From a checkpoint of a small mixture-of-experts model trained on Wikipedia: a sigmoid router.
Below are experts of layer 11 (counted from 0) of a mixture-of-experts language model. Rows are named router (the router's row for the expert), gate (a neuron's input weights, with its number), up (a neuron's input weights, with its number) and show model dimensions 0-79. Each number is 200 + 20 x the weight over its row's rms, rounded and kept within 0 to 999.
After each expert's rows: a language model's description of what the expert responds to. This comes from a sample of Wikipedia text that the model never trained on.

# expert 6
router,197,190,214,190,235,224,180,183,202,230,215,179,181,207,226,194,233,212,189,198,229,204,236,233,231,184,236,181,186,207,200,206,206,226,225,219,191,180,205,205,163,209,219,180,213,198,182,235,208,210,211,224,200,166,206,170,245,207,163,239,207,200,208,202,157,222,201,216,226,231,184,205,182,221,181,245,171,201,210,235
gate1,230,224,191,222,179,205,211,196,195,209,197,215,213,198,179,226,225,210,206,222,163,228,188,179,193,234,169,211,199,174,205,219,219,236,178,195,206,239,261,218,202,212,181,188,214,231,202,200,178,167,197,248,239,228,197,211,177,193,190,198,200,259,186,214,217,165,203,244,224,183,203,172,236,207,202,212,171,211,187,229
up1,184,216,169,197,194,246,198,192,225,192,205,162,189,181,207,184,219,165,182,214,188,190,217,235,196,198,218,182,201,244,214,223,158,213,230,173,199,243,245,171,194,180,176,216,211,206,186,210,219,254,205,205,171,165,231,188,189,200,193,206,212,202,212,191,207,204,184,185,206,224,182,213,170,203,183,197,175,176,206,186
What it handles: Numbers and quantities. Digits in tables, dates and coordinates, plus number words and quantifiers like two, three, million, several, many.

# expert 43
router,219,229,216,205,208,210,150,203,216,221,226,189,196,199,230,215,247,201,184,180,208,229,209,229,229,196,195,221,179,191,231,196,219,227,205,201,186,169,190,228,198,202,186,191,185,199,150,200,178,172,224,189,170,201,257,203,185,221,197,233,240,203,167,185,193,202,205,223,180,190,209,210,184,217,208,210,235,199,197,201
gate1,191,213,187,185,208,193,193,224,234,208,146,194,206,232,166,197,209,162,202,194,221,219,210,203,205,212,194,183,211,204,202,174,213,231,219,195,165,194,196,206,184,203,207,214,215,194,211,217,180,198,184,221,199,206,187,184,218,200,197,218,216,196,184,208,225,158,230,192,202,192,192,186,227,194,214,221,203,198,183,195
up1,190,217,200,192,171,214,203,197,214,198,208,167,206,217,182,203,206,179,168,216,186,205,184,200,216,258,186,222,209,250,216,195,199,218,246,191,158,174,211,174,157,180,222,204,234,188,183,195,196,232,233,196,183,174,189,214,182,253,216,185,237,182,187,171,216,197,222,175,207,221,201,168,235,193,166,209,200,212,199,199
What it handles: Opening brackets and prefixes. Opening parentheses and quotes after titles, section heading marks, prefixes like un-, inter-, ex-, e.g. Mandi (1956 film).

# expert 18
router,207,210,222,201,180,218,171,174,190,222,201,183,188,178,226,227,205,207,221,199,235,198,190,243,223,172,191,187,166,197,222,190,226,217,208,225,228,171,178,209,216,236,221,203,202,201,202,210,172,163,197,183,207,190,197,203,231,214,173,217,212,198,196,225,176,217,205,191,172,186,177,215,181,226,230,228,242,229,197,206
gate1,194,215,207,217,232,227,227,185,258,228,193,198,198,192,214,173,189,217,190,228,205,194,226,224,166,195,190,208,168,199,196,193,200,231,219,168,186,215,221,183,179,218,227,206,162,233,200,186,195,181,191,183,213,227,220,211,200,198,180,203,197,167,203,192,178,152,210,169,196,214,177,179,206,207,202,196,202,185,198,205
up1,184,190,223,216,219,208,207,186,160,151,229,196,229,198,196,220,204,227,214,260,169,205,198,213,194,237,216,182,212,231,152,207,195,177,168,196,230,203,189,188,196,211,186,215,186,171,228,176,218,205,206,198,230,236,186,219,217,186,246,166,212,199,170,204,197,228,160,187,183,220,209,173,213,193,227,200,219,186,162,206
What it handles: Foreign name pieces. Word-internal pieces of foreign personal names, place names and Latin species names, such as -o, -ia, -ard, de, del.

# expert 37
router,200,172,218,196,231,210,210,168,190,214,216,181,173,172,215,189,178,189,212,210,214,233,191,208,212,187,211,196,173,181,193,195,223,196,194,222,211,189,251,229,166,207,231,194,236,224,194,209,163,163,188,180,165,197,254,212,195,210,179,217,230,216,172,191,199,205,200,219,194,205,184,218,193,226,183,234,216,192,179,225
gate0,213,202,208,188,226,196,179,185,162,194,180,205,224,209,210,159,216,199,180,230,174,187,216,225,213,174,205,203,192,186,226,208,207,206,223,196,212,229,239,191,202,214,240,225,207,249,241,233,197,183,199,204,178,206,207,207,182,149,200,184,211,202,215,220,211,195,199,224,212,201,192,218,233,204,192,191,196,223,192,201
up0,182,187,219,194,165,161,211,228,194,229,196,201,192,210,182,185,195,217,196,196,218,208,194,223,214,191,170,189,172,174,204,181,211,212,219,198,172,222,182,196,198,197,233,187,158,190,211,176,218,234,207,221,219,205,198,195,194,169,194,205,194,202,260,211,158,201,191,193,190,167,208,190,196,185,181,235,231,220,224,213
What it handles: Foreign name fragments. Inner pieces of non-English proper names, often after N, S or Z, e.g. Nus-ay-bin, N-ure-mberg, Z-ac-chia.

# expert 19
router,201,206,210,204,218,219,218,178,206,218,198,153,170,210,213,192,208,234,208,201,208,222,215,216,208,167,196,192,158,210,191,198,212,206,223,220,195,216,215,205,199,194,207,148,175,200,180,190,173,187,202,210,184,195,242,167,182,197,206,181,208,232,203,177,179,211,240,212,207,187,204,206,177,227,214,217,219,240,204,177
gate1,223,190,215,182,206,189,211,197,188,200,207,191,181,222,170,198,218,197,198,193,175,254,199,220,169,223,174,207,171,207,188,194,218,198,210,190,192,188,190,216,204,187,229,171,181,233,203,187,178,176,183,197,181,203,210,191,204,200,213,199,190,227,199,190,207,203,241,218,205,209,170,208,202,217,184,206,198,227,179,192
up1,180,226,180,173,199,172,198,220,211,156,203,209,207,184,202,213,210,149,187,162,189,229,212,190,203,200,214,205,221,197,194,173,199,188,212,230,178,151,186,197,203,225,242,215,243,235,216,152,209,209,200,181,209,215,212,209,192,210,212,211,205,179,238,228,170,205,155,212,197,206,169,212,205,199,199,213,187,195,207,222
What it handles: Names in lists and tables. Foreign name endings (-ić, -ka) in sports rosters and tables, plus "of" after critic names, e.g. Tim Sendra of.

# expert 11
router,175,195,220,213,206,228,202,191,226,204,233,195,206,178,237,209,238,237,204,212,227,176,222,197,204,176,187,197,203,206,195,192,222,209,239,213,207,201,185,233,184,225,203,194,156,204,174,193,180,197,232,209,179,211,215,212,198,192,184,199,230,203,214,238,176,207,192,203,207,198,222,181,201,208,205,228,222,218,194,229
gate1,169,203,171,224,200,179,183,186,208,188,243,185,244,208,193,197,233,229,191,205,190,181,220,190,221,237,189,203,164,185,192,206,208,192,194,218,155,189,210,159,198,178,229,201,208,184,236,181,227,205,220,204,200,199,166,225,232,177,166,221,209,160,184,198,219,210,223,186,197,196,182,201,198,174,189,208,223,240,225,239
up1,191,220,205,194,223,182,184,181,222,186,191,212,217,204,204,197,183,249,234,181,220,230,202,203,211,169,211,193,169,189,172,200,205,172,198,207,181,181,163,169,198,159,222,153,213,181,235,179,200,208,162,194,205,212,195,208,262,197,179,232,240,186,190,200,204,194,198,219,208,189,173,190,182,211,196,216,230,217,214,195
What it handles: Sentence-opening prepositions. Capitalized openers and time prepositions at sentence or section start, such as In, On, At, Un-til, Be-fore, plus Al in Arabic names.

# expert 41
router,188,202,263,214,205,193,206,175,201,198,236,197,158,202,217,212,204,234,183,204,223,203,184,241,198,195,201,180,192,222,191,210,214,204,186,228,208,180,212,211,187,167,211,194,159,201,170,222,184,181,192,220,218,205,218,177,172,211,145,195,204,206,194,192,201,222,191,235,192,197,215,202,189,218,180,203,216,220,199,219
gate1,218,164,225,186,204,206,193,221,205,177,226,220,204,190,205,196,208,211,235,227,185,167,194,246,232,247,193,194,198,213,190,216,205,204,179,198,179,180,195,183,181,184,204,180,184,184,220,170,197,203,213,193,244,193,200,194,183,151,201,175,214,203,181,234,172,210,186,217,190,195,167,189,203,190,184,218,185,217,217,199
up1,199,203,205,168,174,231,207,168,173,180,191,207,197,194,208,171,229,198,200,165,198,199,205,188,190,186,184,227,194,190,198,180,195,193,219,206,203,212,194,180,223,240,210,196,206,212,177,229,201,213,210,193,192,205,216,183,209,198,204,224,195,202,220,235,190,205,225,226,193,169,170,207,219,202,209,187,216,222,219,184
What it handles: Connectives and table pipes. Pipes in tables, the piece and in Gr-and Slam and r-and-om, and linking words such as or, such as, including, became.

# expert 44
router,221,188,205,208,227,204,221,193,207,212,183,200,177,212,240,197,198,213,194,152,209,184,221,199,209,215,212,207,199,200,217,194,221,221,212,207,208,169,197,243,175,213,192,168,229,196,187,233,160,170,214,219,184,170,221,196,208,203,164,230,225,214,229,232,174,230,216,217,191,209,205,204,176,233,228,223,210,230,191,207
gate1,201,192,207,174,211,209,203,210,207,204,213,185,228,181,209,197,256,205,169,219,214,210,236,183,180,203,195,188,204,231,202,180,178,191,189,199,181,176,184,220,164,180,221,204,199,235,171,213,211,212,166,202,219,167,198,193,181,196,210,226,240,203,265,178,194,156,177,226,173,211,163,180,205,180,232,184,199,217,187,229
up1,215,223,222,233,196,209,195,181,175,243,211,180,181,219,225,191,196,151,171,162,209,182,203,186,224,216,203,247,209,186,263,182,199,210,226,204,208,165,215,205,201,217,231,233,203,174,206,220,203,186,234,183,208,205,190,209,221,210,188,181,220,226,191,223,216,171,195,212,151,168,207,199,174,187,190,208,212,211,252,190
What it handles: Word starts after "the". First pieces of words right after the or a capital, such as re in reason, giant, younger, Carter, Graf, plus letter abbreviations like BC and FL.

# expert 4
router,179,181,215,202,197,197,225,207,204,211,204,186,204,228,222,182,212,202,228,199,230,211,216,229,227,210,213,233,181,209,228,201,205,191,187,226,203,165,225,241,175,197,213,174,188,206,141,199,162,203,204,190,172,231,214,201,213,200,183,220,181,219,192,251,201,199,232,245,165,197,204,189,203,185,210,212,185,201,202,185
gate1,179,222,245,177,212,195,228,192,188,204,195,213,212,211,211,234,213,184,216,193,201,196,214,210,212,195,188,189,212,214,210,208,199,192,193,209,182,162,218,220,194,179,222,190,187,190,196,188,166,207,223,214,222,216,192,189,216,202,186,203,206,143,178,205,208,182,211,223,188,177,232,185,176,191,202,206,193,233,217,227
up1,202,219,178,195,207,220,195,179,242,201,236,208,193,183,238,176,220,213,209,177,180,238,211,157,197,183,202,228,197,207,199,155,214,212,237,213,213,182,178,205,198,218,211,240,187,196,186,178,220,178,231,196,197,165,196,170,161,205,213,215,213,181,210,171,179,165,180,218,214,222,170,198,210,220,217,173,204,174,197,175
What it handles: Mid-word "ol/ur" pieces. Short mid-word fragments, especially ol, ur, on and l inside names and rare words, such as Vallad-ol-id, Linc-ol-n, Q-ur-anic.

# expert 59
router,206,199,215,190,204,258,204,202,175,230,195,204,209,217,219,222,205,193,185,192,226,212,199,182,194,176,186,192,180,154,214,194,211,230,184,217,230,209,177,247,195,201,225,193,213,233,165,186,163,204,211,226,214,214,210,197,211,192,170,241,207,224,215,232,211,229,200,250,173,186,191,197,202,199,182,237,178,216,222,233
gate1,179,167,204,217,201,193,195,162,191,228,206,189,205,203,187,201,200,211,214,236,197,208,209,225,204,164,181,196,177,219,220,193,221,224,171,207,201,185,190,205,209,202,164,201,197,184,194,226,196,178,192,206,203,208,232,195,224,192,170,187,230,228,148,229,164,219,220,202,204,185,213,192,176,197,185,200,209,187,200,194
up1,194,169,221,172,189,223,243,222,154,185,184,192,209,194,180,195,190,217,214,232,189,216,191,213,194,158,208,141,190,201,207,189,228,237,172,208,207,188,192,212,186,159,159,183,160,190,205,205,178,193,218,207,210,235,220,210,158,207,166,197,187,196,181,189,171,241,195,161,210,167,209,202,217,212,197,221,219,191,206,178
What it handles: Capital after comma. Capitalized first letter of a name or word after a comma, line break or quote, such as , S-ullivan; , F-ish; B-orn.

# expert 20
router,201,193,211,193,210,218,214,170,212,215,223,181,168,192,203,203,235,213,164,203,217,175,248,204,246,203,201,207,182,174,210,148,217,200,200,212,204,176,230,193,160,220,237,189,226,182,182,192,171,177,218,165,185,211,205,193,189,192,220,212,207,194,189,199,213,245,209,185,210,188,189,163,186,256,243,242,214,194,216,248
gate1,189,230,214,222,182,186,190,204,210,208,220,200,182,135,177,218,181,238,217,235,183,206,215,204,148,210,184,223,221,186,233,171,225,218,174,193,200,156,196,168,169,196,169,199,205,202,201,196,200,200,227,216,167,254,187,180,199,219,254,226,210,155,182,180,214,174,218,199,228,207,177,193,205,206,207,171,209,200,206,207
up1,220,192,210,227,200,222,169,187,192,222,212,174,193,198,191,218,198,225,201,164,185,197,233,219,167,239,188,168,211,172,192,178,216,156,183,204,193,181,249,197,181,198,167,212,199,206,231,158,188,220,167,198,189,229,204,177,195,175,207,204,213,226,191,207,183,205,191,195,207,208,195,196,215,192,256,205,170,198,203,225
What it handles: Table headers and cells. Tokens inside markdown tables, especially column headers like Image, Year, No., plus separator rows, dashes and numbers in cells.

# expert 52
router,220,201,205,216,184,199,162,201,175,209,162,185,200,184,216,215,226,196,213,190,193,173,216,232,232,211,178,190,195,168,187,195,230,188,227,207,188,225,179,199,185,198,175,193,228,237,173,198,173,189,200,192,198,176,195,171,226,210,179,201,221,206,194,187,201,243,223,217,192,184,217,198,216,217,208,212,182,170,179,231
gate0,217,176,183,188,185,203,164,199,180,219,198,189,186,235,225,197,220,193,228,209,169,165,219,193,218,197,200,177,208,175,171,209,208,202,182,203,192,201,205,227,201,168,211,193,188,168,206,184,205,220,161,191,201,195,187,148,176,220,210,212,202,208,191,192,260,202,229,190,216,164,190,214,166,192,209,181,218,171,181,224
up0,224,199,213,236,202,201,199,186,193,166,198,157,231,207,188,222,191,178,220,184,171,197,187,199,214,193,211,186,195,199,215,206,151,204,186,176,192,215,208,217,239,203,164,215,215,219,194,199,204,214,175,213,217,191,197,215,218,176,195,216,161,157,200,218,187,216,183,157,190,175,172,186,187,197,191,196,206,190,221,211
What it handles: "el" pieces and auxiliaries. Mid-word pieces el, pl and l after re- or pre-, as in useless, timeline, Relations, plus auxiliaries was, were, had, has and he.

# expert 3
router,229,172,201,207,170,200,178,180,224,197,230,185,221,217,226,214,203,179,199,177,189,188,246,201,202,207,192,211,171,186,228,200,229,213,201,223,176,178,216,199,173,203,201,195,186,233,132,196,186,189,217,210,204,199,203,183,192,177,190,199,251,194,197,222,161,222,225,200,169,196,206,217,172,207,197,223,215,204,200,212
gate0,222,233,193,209,194,232,196,209,239,183,222,179,211,203,207,199,208,231,203,177,200,181,220,182,192,220,170,211,223,187,236,219,216,230,193,202,198,186,210,197,207,176,154,198,207,217,207,184,195,170,203,221,205,227,193,198,223,194,216,210,175,208,189,229,195,189,198,181,189,224,196,179,235,186,238,190,189,227,214,207
up0,221,213,218,183,208,228,207,220,184,198,198,214,183,213,190,202,197,185,228,204,210,211,192,212,206,222,211,223,202,184,214,205,198,199,204,188,242,206,171,211,181,213,195,232,234,179,195,167,181,168,228,164,188,179,230,216,202,183,211,190,187,179,200,180,216,227,162,192,221,213,180,203,253,238,217,198,177,201,184,194
What it handles: Word-final suffix pieces. Ending pieces that complete words, like -or, -er, -est, -ard, plus score and year digits and raw UTF-8 bytes.

# expert 16
router,218,212,185,227,225,208,190,214,212,226,199,196,204,201,227,204,211,205,175,189,218,193,229,210,196,188,195,214,170,200,217,177,201,172,242,223,202,202,201,199,164,202,232,172,191,185,200,219,185,193,226,166,215,203,208,169,233,197,206,210,235,181,191,211,206,221,232,200,197,186,190,211,184,190,190,203,227,210,164,203
gate0,217,249,191,220,193,192,212,210,198,208,172,180,217,188,214,183,216,200,176,199,206,191,208,196,193,218,226,202,191,216,188,168,211,195,230,193,214,202,189,194,175,223,203,189,205,193,212,182,194,216,205,161,236,178,191,137,241,219,181,186,195,167,183,203,232,237,246,201,195,190,204,199,222,204,176,187,184,222,168,201
up0,218,196,193,198,213,196,206,199,224,152,214,220,152,205,197,176,186,197,220,224,179,209,177,190,168,217,199,172,233,214,186,227,183,200,168,186,193,232,169,176,203,249,194,201,211,172,205,170,202,216,191,222,186,168,185,190,221,223,187,204,232,210,209,179,186,200,198,209,205,213,218,211,172,206,205,198,166,194,205,219
What it handles: Plural noun endings. Plural and noun-ending pieces closing a word, such as s, es, ers, ons, ies, often before are or were: reservoirs, Tendons, Falcons.

# expert 30
router,185,175,222,220,203,209,201,182,212,194,216,181,188,165,245,219,196,193,224,200,203,196,200,219,203,207,186,201,195,173,217,187,218,196,220,244,198,211,196,205,186,213,194,158,191,189,169,213,153,186,246,196,195,198,212,166,198,189,181,200,207,220,210,233,215,200,206,200,202,228,215,202,183,236,212,253,187,219,203,193
gate0,202,149,186,215,216,213,190,194,214,199,190,230,187,178,196,222,191,198,188,213,179,199,200,212,187,212,219,178,196,179,206,209,198,205,213,186,211,206,196,262,230,185,198,211,200,205,193,186,204,232,253,192,194,199,207,152,144,206,182,167,188,223,197,198,215,191,241,211,221,187,243,198,155,222,193,195,187,214,195,207
up0,177,187,183,235,195,249,194,199,215,203,180,166,194,215,195,221,202,239,203,193,186,208,192,209,213,229,184,212,202,191,192,218,214,194,212,220,171,210,220,236,212,189,199,208,187,235,231,176,213,218,163,192,191,181,209,206,249,162,204,190,185,212,216,196,226,210,199,203,217,214,222,208,202,171,222,188,227,187,159,232
What it handles: Quoted speech and prose. Word pieces and function words in quotations, lyrics and informal prose, such as would, could, there, th-, haven't, and sentence-final periods.

# expert 9
router,190,167,204,186,206,199,177,192,171,178,166,179,242,192,222,197,205,213,203,211,222,247,207,219,234,176,193,205,196,182,177,231,234,201,226,224,198,177,214,205,207,188,209,202,206,232,150,218,199,176,233,195,189,187,205,175,160,220,185,188,199,221,188,214,178,202,220,225,182,200,198,204,202,222,177,220,243,204,217,207
gate1,199,215,171,204,208,173,186,152,186,207,180,194,224,191,179,207,228,232,200,197,220,200,224,237,205,203,172,184,200,154,192,203,205,184,215,192,222,182,231,165,194,223,224,196,222,220,176,198,198,203,177,174,198,179,186,178,212,185,228,193,181,229,192,238,212,199,198,198,171,159,214,209,199,219,208,214,236,183,198,176
up1,226,226,219,249,203,206,222,182,199,221,229,226,159,206,207,159,189,191,202,227,220,259,209,210,180,201,178,182,207,198,180,204,192,194,233,201,202,180,188,201,212,209,196,197,200,187,230,172,226,202,190,240,221,170,194,167,181,193,155,204,213,184,180,222,232,189,209,195,227,202,212,193,173,178,144,207,207,222,212,200
What it handles: Mid-word -ect/-act pieces. Stem pieces such as ect, act and lect inside verbs (affecting, protecting), and prepositions like on, about, against, near.

# expert 25
router,223,204,206,204,209,186,196,199,207,189,216,171,203,219,203,217,231,219,216,183,207,209,248,229,213,218,199,199,166,184,214,166,234,245,206,228,196,173,194,190,209,149,228,189,209,205,200,211,187,176,198,232,217,187,208,188,189,197,206,196,204,206,222,169,215,231,199,210,194,175,183,192,176,213,197,235,204,181,223,208
gate0,214,201,183,176,199,219,207,193,193,197,166,187,207,205,203,203,234,209,215,169,176,195,202,178,205,220,186,181,210,203,201,181,213,192,176,204,208,197,200,209,187,186,190,201,221,209,220,231,199,178,214,208,215,188,202,211,178,186,195,210,240,181,237,202,210,163,168,212,194,167,176,210,186,230,208,243,230,205,233,184
up0,218,222,179,238,194,211,169,222,205,172,200,184,198,210,207,189,197,225,229,157,165,179,215,205,173,223,207,228,200,169,176,212,205,227,178,203,184,198,173,169,196,173,202,200,190,170,214,226,218,224,201,208,208,214,192,202,222,200,210,213,231,214,183,180,190,185,180,196,177,222,185,218,172,197,173,232,182,197,209,192
What it handles: B-initial word fragments. Middle pieces of words, often after B or b, and digits in tables, e.g. B-ot-anicus, b-ib-lical, 88.2.

# expert 8
router,186,205,208,197,217,195,182,207,181,201,240,191,159,219,188,197,214,193,228,170,195,194,196,215,208,208,201,183,182,192,230,174,243,189,226,229,220,199,218,231,199,207,188,194,199,181,184,220,148,162,173,207,218,199,221,183,191,202,181,181,201,221,207,186,211,189,237,207,256,196,203,216,220,203,222,208,240,208,185,204
gate1,186,202,168,172,194,194,197,196,182,169,203,200,221,204,216,249,231,183,218,175,201,229,182,213,222,175,203,191,179,179,227,237,224,183,175,210,228,208,191,201,216,176,232,209,202,192,208,192,203,211,189,199,181,231,223,202,212,187,194,193,205,190,208,227,200,212,242,197,205,185,208,165,200,206,206,188,158,165,154,215
up1,206,177,228,207,172,226,200,206,191,222,169,164,210,186,205,174,209,210,200,196,216,174,197,225,184,181,164,163,211,201,190,207,191,227,177,220,208,189,192,265,210,178,174,188,202,185,185,215,201,226,182,223,222,216,213,208,228,167,154,202,197,181,195,235,200,186,168,202,195,212,167,191,217,172,222,224,159,209,221,189
What it handles: Infobox field labels. Word endings completing infobox field names before a colon, such as Variant, Media type, Position, plus line breaks and == heading markers.

# expert 2
router,197,204,224,199,219,220,222,150,183,220,237,209,196,176,215,212,213,244,225,195,206,218,228,203,211,201,207,214,204,188,190,200,209,238,208,215,191,178,231,184,175,219,189,188,187,241,181,197,173,214,212,201,190,191,243,198,206,220,200,206,248,193,194,200,200,200,228,192,203,203,194,217,180,245,196,230,213,192,190,246
gate1,187,180,236,189,203,206,205,167,170,184,187,217,179,185,222,203,210,176,230,222,210,190,179,186,198,217,156,229,199,226,206,211,199,210,218,196,170,185,230,250,134,191,182,213,215,181,186,179,200,186,183,200,199,196,212,237,204,171,211,220,198,203,194,217,217,203,197,199,237,206,259,218,176,195,214,211,215,177,240,211
up1,174,185,192,170,216,167,197,202,190,196,240,227,211,201,205,209,195,192,238,206,187,213,186,217,206,198,174,147,218,190,180,204,195,174,193,191,176,214,226,189,180,228,174,205,222,182,221,194,212,233,192,225,188,236,205,195,196,195,223,197,181,234,215,211,224,212,215,212,175,237,235,208,182,193,233,216,207,202,200,251
What it handles: Verbs, prepositions, sentence links. Prepositions, auxiliaries and verbs in running prose, such as into, to be, became, remained, plus some table cells and commas.

# expert 31
router,218,205,210,201,214,195,215,209,206,223,201,188,181,176,226,230,217,207,210,207,213,216,229,209,226,200,181,198,194,188,177,175,249,222,215,239,179,179,227,217,194,212,209,157,201,213,176,198,152,187,192,208,177,174,217,216,200,195,180,217,238,223,216,215,195,194,217,219,188,191,187,219,211,232,218,222,194,201,236,225
gate1,200,190,190,221,213,230,191,158,192,221,223,196,213,219,205,175,205,198,195,185,207,172,207,199,187,192,193,197,165,196,212,215,194,226,228,203,216,206,208,206,204,227,165,181,232,165,199,244,194,223,237,172,265,179,199,190,189,213,213,227,218,209,163,196,165,196,175,209,193,196,199,185,181,200,194,209,189,195,209,195
up1,213,203,219,203,205,181,195,197,213,190,213,185,198,179,219,195,174,216,145,227,177,177,219,193,195,183,209,180,185,214,154,188,188,198,202,206,175,205,225,187,201,174,174,168,172,197,188,185,143,190,203,182,239,195,203,220,178,172,188,191,198,180,161,205,199,239,214,179,208,229,208,205,177,210,219,202,212,248,181,170
What it handles: Table cell separators. Pipe separators and closing brackets or heading marks in tables and lists, e.g. Won |, (MMA), provision==.

# expert 58
router,172,216,214,194,197,243,192,193,189,198,203,192,196,229,232,238,187,188,177,185,214,204,207,197,211,204,188,201,190,202,241,170,200,223,194,222,205,191,236,202,150,180,206,206,177,226,194,179,189,212,217,216,195,215,197,203,189,174,182,220,203,203,187,194,193,232,244,200,180,205,195,225,222,207,205,217,222,223,211,236
gate1,197,195,188,234,220,213,200,207,148,190,195,208,190,208,157,204,210,206,222,193,202,174,211,237,223,218,190,175,191,212,208,208,237,227,189,187,212,222,216,214,171,189,172,178,195,182,179,280,174,196,185,202,214,205,212,185,209,223,196,167,217,202,158,204,170,189,206,200,221,237,225,184,221,210,190,188,211,207,181,167
up1,214,192,200,221,228,180,189,184,180,191,165,187,172,178,192,157,216,206,222,199,197,183,213,188,227,194,189,196,180,205,229,173,212,202,165,220,182,206,227,188,201,241,154,203,206,173,185,226,184,174,245,176,179,214,223,165,220,201,225,202,203,176,216,228,226,189,189,216,228,194,235,164,194,212,216,206,201,165,174,194
What it handles: Paragraph and section breaks. Double line breaks ending paragraphs, wiki heading markers (==, ===, ==See also==), and opening quotation marks in lists and tables.

# expert 36
router,254,197,213,225,202,219,183,190,214,206,247,222,205,195,235,199,215,197,194,200,194,209,229,221,215,197,180,250,206,207,217,172,249,212,193,233,210,176,195,216,190,212,233,160,179,194,155,196,179,199,236,198,204,200,228,214,184,249,197,213,227,184,216,196,198,200,198,208,209,181,190,186,178,217,209,220,215,203,209,215
gate0,207,219,177,216,196,178,147,209,190,216,230,218,193,180,209,216,206,157,209,187,193,218,195,215,212,209,208,207,183,190,167,192,170,200,207,205,182,176,184,157,144,224,206,213,221,160,193,200,195,210,223,214,174,223,223,180,172,205,207,232,204,169,190,210,206,182,193,213,201,174,196,206,194,175,205,192,202,205,180,204
up0,147,214,200,203,215,218,202,156,200,214,209,173,191,174,202,233,188,210,201,213,202,150,215,233,200,196,181,169,169,166,198,211,194,222,195,176,206,201,243,213,170,174,172,166,185,211,197,189,200,194,151,217,257,282,204,206,210,177,213,161,211,185,178,197,210,191,194,212,203,196,185,180,215,199,188,198,176,203,192,228
What it handles: Short word beginnings. Short opening pieces of common words, often about roads, bridges and geography, such as car-ry, ro-, back, my, bro-.

# expert 23
router,204,186,221,173,217,214,206,197,172,218,227,199,206,184,210,223,216,199,220,174,235,222,201,220,207,167,172,196,183,188,222,178,239,206,194,232,210,203,196,221,193,186,240,185,213,190,142,217,134,172,197,205,214,197,196,175,199,193,201,206,201,218,203,200,173,212,203,241,176,208,213,190,192,242,205,217,204,215,199,226
gate1,209,176,195,209,239,183,197,176,195,207,204,198,153,189,221,223,214,217,213,231,220,182,216,207,238,211,208,192,189,211,203,185,182,193,184,198,205,208,183,175,206,172,200,201,200,176,221,210,193,221,212,231,207,240,191,180,211,193,222,200,230,189,207,220,192,222,186,210,200,183,206,206,210,198,177,206,206,228,195,229
up1,185,191,214,191,174,201,201,181,194,223,213,184,202,194,223,205,177,209,247,220,182,187,190,220,195,213,186,184,198,234,175,225,192,213,155,217,178,202,241,193,196,154,167,195,183,164,180,216,186,212,159,173,223,213,176,187,223,206,215,161,190,212,198,187,166,212,203,185,212,192,213,207,192,179,172,194,206,192,203,181
What it handles: Name-initial capitals. Capital first letters of personal names and place names, often foreign, such as T-ryggvason, K-lein, Z-hongxiao, G-leeson, in lists.

# expert 14
router,194,186,240,223,216,236,188,180,172,214,218,189,184,196,228,194,200,188,179,203,202,186,233,201,221,231,223,174,196,217,232,205,217,220,214,209,209,167,209,211,178,201,205,190,218,195,194,205,203,169,202,210,215,186,220,180,218,196,176,206,233,239,218,215,175,216,187,218,213,202,205,183,187,218,184,231,195,208,204,222
gate1,227,192,210,234,216,225,162,155,211,198,244,229,232,219,190,201,202,194,202,209,149,202,194,184,189,227,192,200,207,179,197,208,200,202,192,208,193,169,159,213,211,217,171,193,191,178,235,200,183,221,188,210,235,220,199,229,224,210,215,171,214,223,191,160,151,225,185,250,199,203,198,190,226,173,204,211,197,207,185,193
up1,230,189,205,236,239,219,203,228,220,213,196,204,183,169,198,188,201,187,191,205,170,202,184,213,198,230,218,221,214,198,155,196,185,219,211,182,193,225,190,201,219,215,199,210,154,212,199,187,203,207,213,219,211,221,243,197,197,198,214,202,206,211,164,206,181,165,192,210,206,192,178,198,179,157,179,207,192,190,179,165
What it handles: Year and number digits. Digit tokens in dates and numbers, especially the final digits of years after 18 or 19, such as 1880, 1836–1899, 25–5.

# expert 34
router,193,201,205,213,219,208,170,195,178,197,194,158,189,176,216,225,202,210,208,198,222,177,223,216,218,192,211,210,195,217,228,187,225,187,212,223,189,177,223,217,181,203,209,172,200,185,170,205,183,204,212,199,206,201,224,161,180,190,169,212,190,210,201,201,184,205,232,245,183,216,215,203,192,214,225,206,207,197,252,203
gate0,188,163,218,208,203,193,222,179,158,205,195,212,202,212,207,205,198,212,215,216,188,224,188,201,224,218,179,227,214,198,195,222,218,190,176,225,197,196,184,228,200,210,214,183,204,224,205,206,189,227,192,211,193,207,208,176,211,192,229,168,216,157,225,190,197,195,211,204,244,226,219,237,227,191,217,213,218,212,267,204
up0,194,233,199,199,172,199,196,222,233,201,232,171,180,193,186,184,199,212,213,207,214,216,190,186,218,229,190,206,190,194,196,229,202,185,182,188,185,179,208,240,174,216,168,215,180,172,176,215,210,174,202,185,215,270,200,205,204,154,186,218,211,204,205,218,217,202,178,176,193,194,229,198,226,203,201,185,217,216,201,197
What it handles: Word-initial verb stems. Opening pieces of ordinary words, often verb or noun stems after the or a comma, such as fin(ished), lead, ch, publ(isher), reign.

# expert 5
router,225,209,217,204,204,192,178,180,210,196,177,168,207,185,250,240,184,194,166,179,207,201,226,204,199,174,168,230,158,194,176,156,238,186,200,197,175,178,224,212,216,204,229,181,229,193,180,193,188,209,203,204,217,220,228,211,176,230,192,199,196,188,230,190,202,243,219,203,191,170,176,206,206,192,210,216,212,244,230,209
gate0,211,228,179,183,214,194,191,213,243,215,185,203,181,195,225,220,225,194,215,172,184,190,200,212,206,208,182,226,191,229,193,199,239,209,190,222,218,214,207,206,179,202,234,207,215,189,217,194,179,203,196,215,205,180,191,230,200,203,205,223,184,194,224,177,217,169,208,192,233,162,174,204,199,215,212,206,201,210,211,244
up0,201,203,217,164,203,209,228,207,162,201,205,146,194,177,208,198,208,223,200,177,228,201,194,155,227,200,185,218,190,181,221,214,199,190,172,210,259,185,235,226,184,221,203,201,188,203,202,182,187,171,182,191,208,182,189,196,226,186,210,187,207,197,172,226,205,210,200,171,212,213,235,162,210,229,218,197,216,179,162,223
What it handles: Mid-word noun fragments. Middle or final pieces of split words, often after m, b or c, such as rem-ov-es, Commun-ist, m-ann-er, res-id-ents.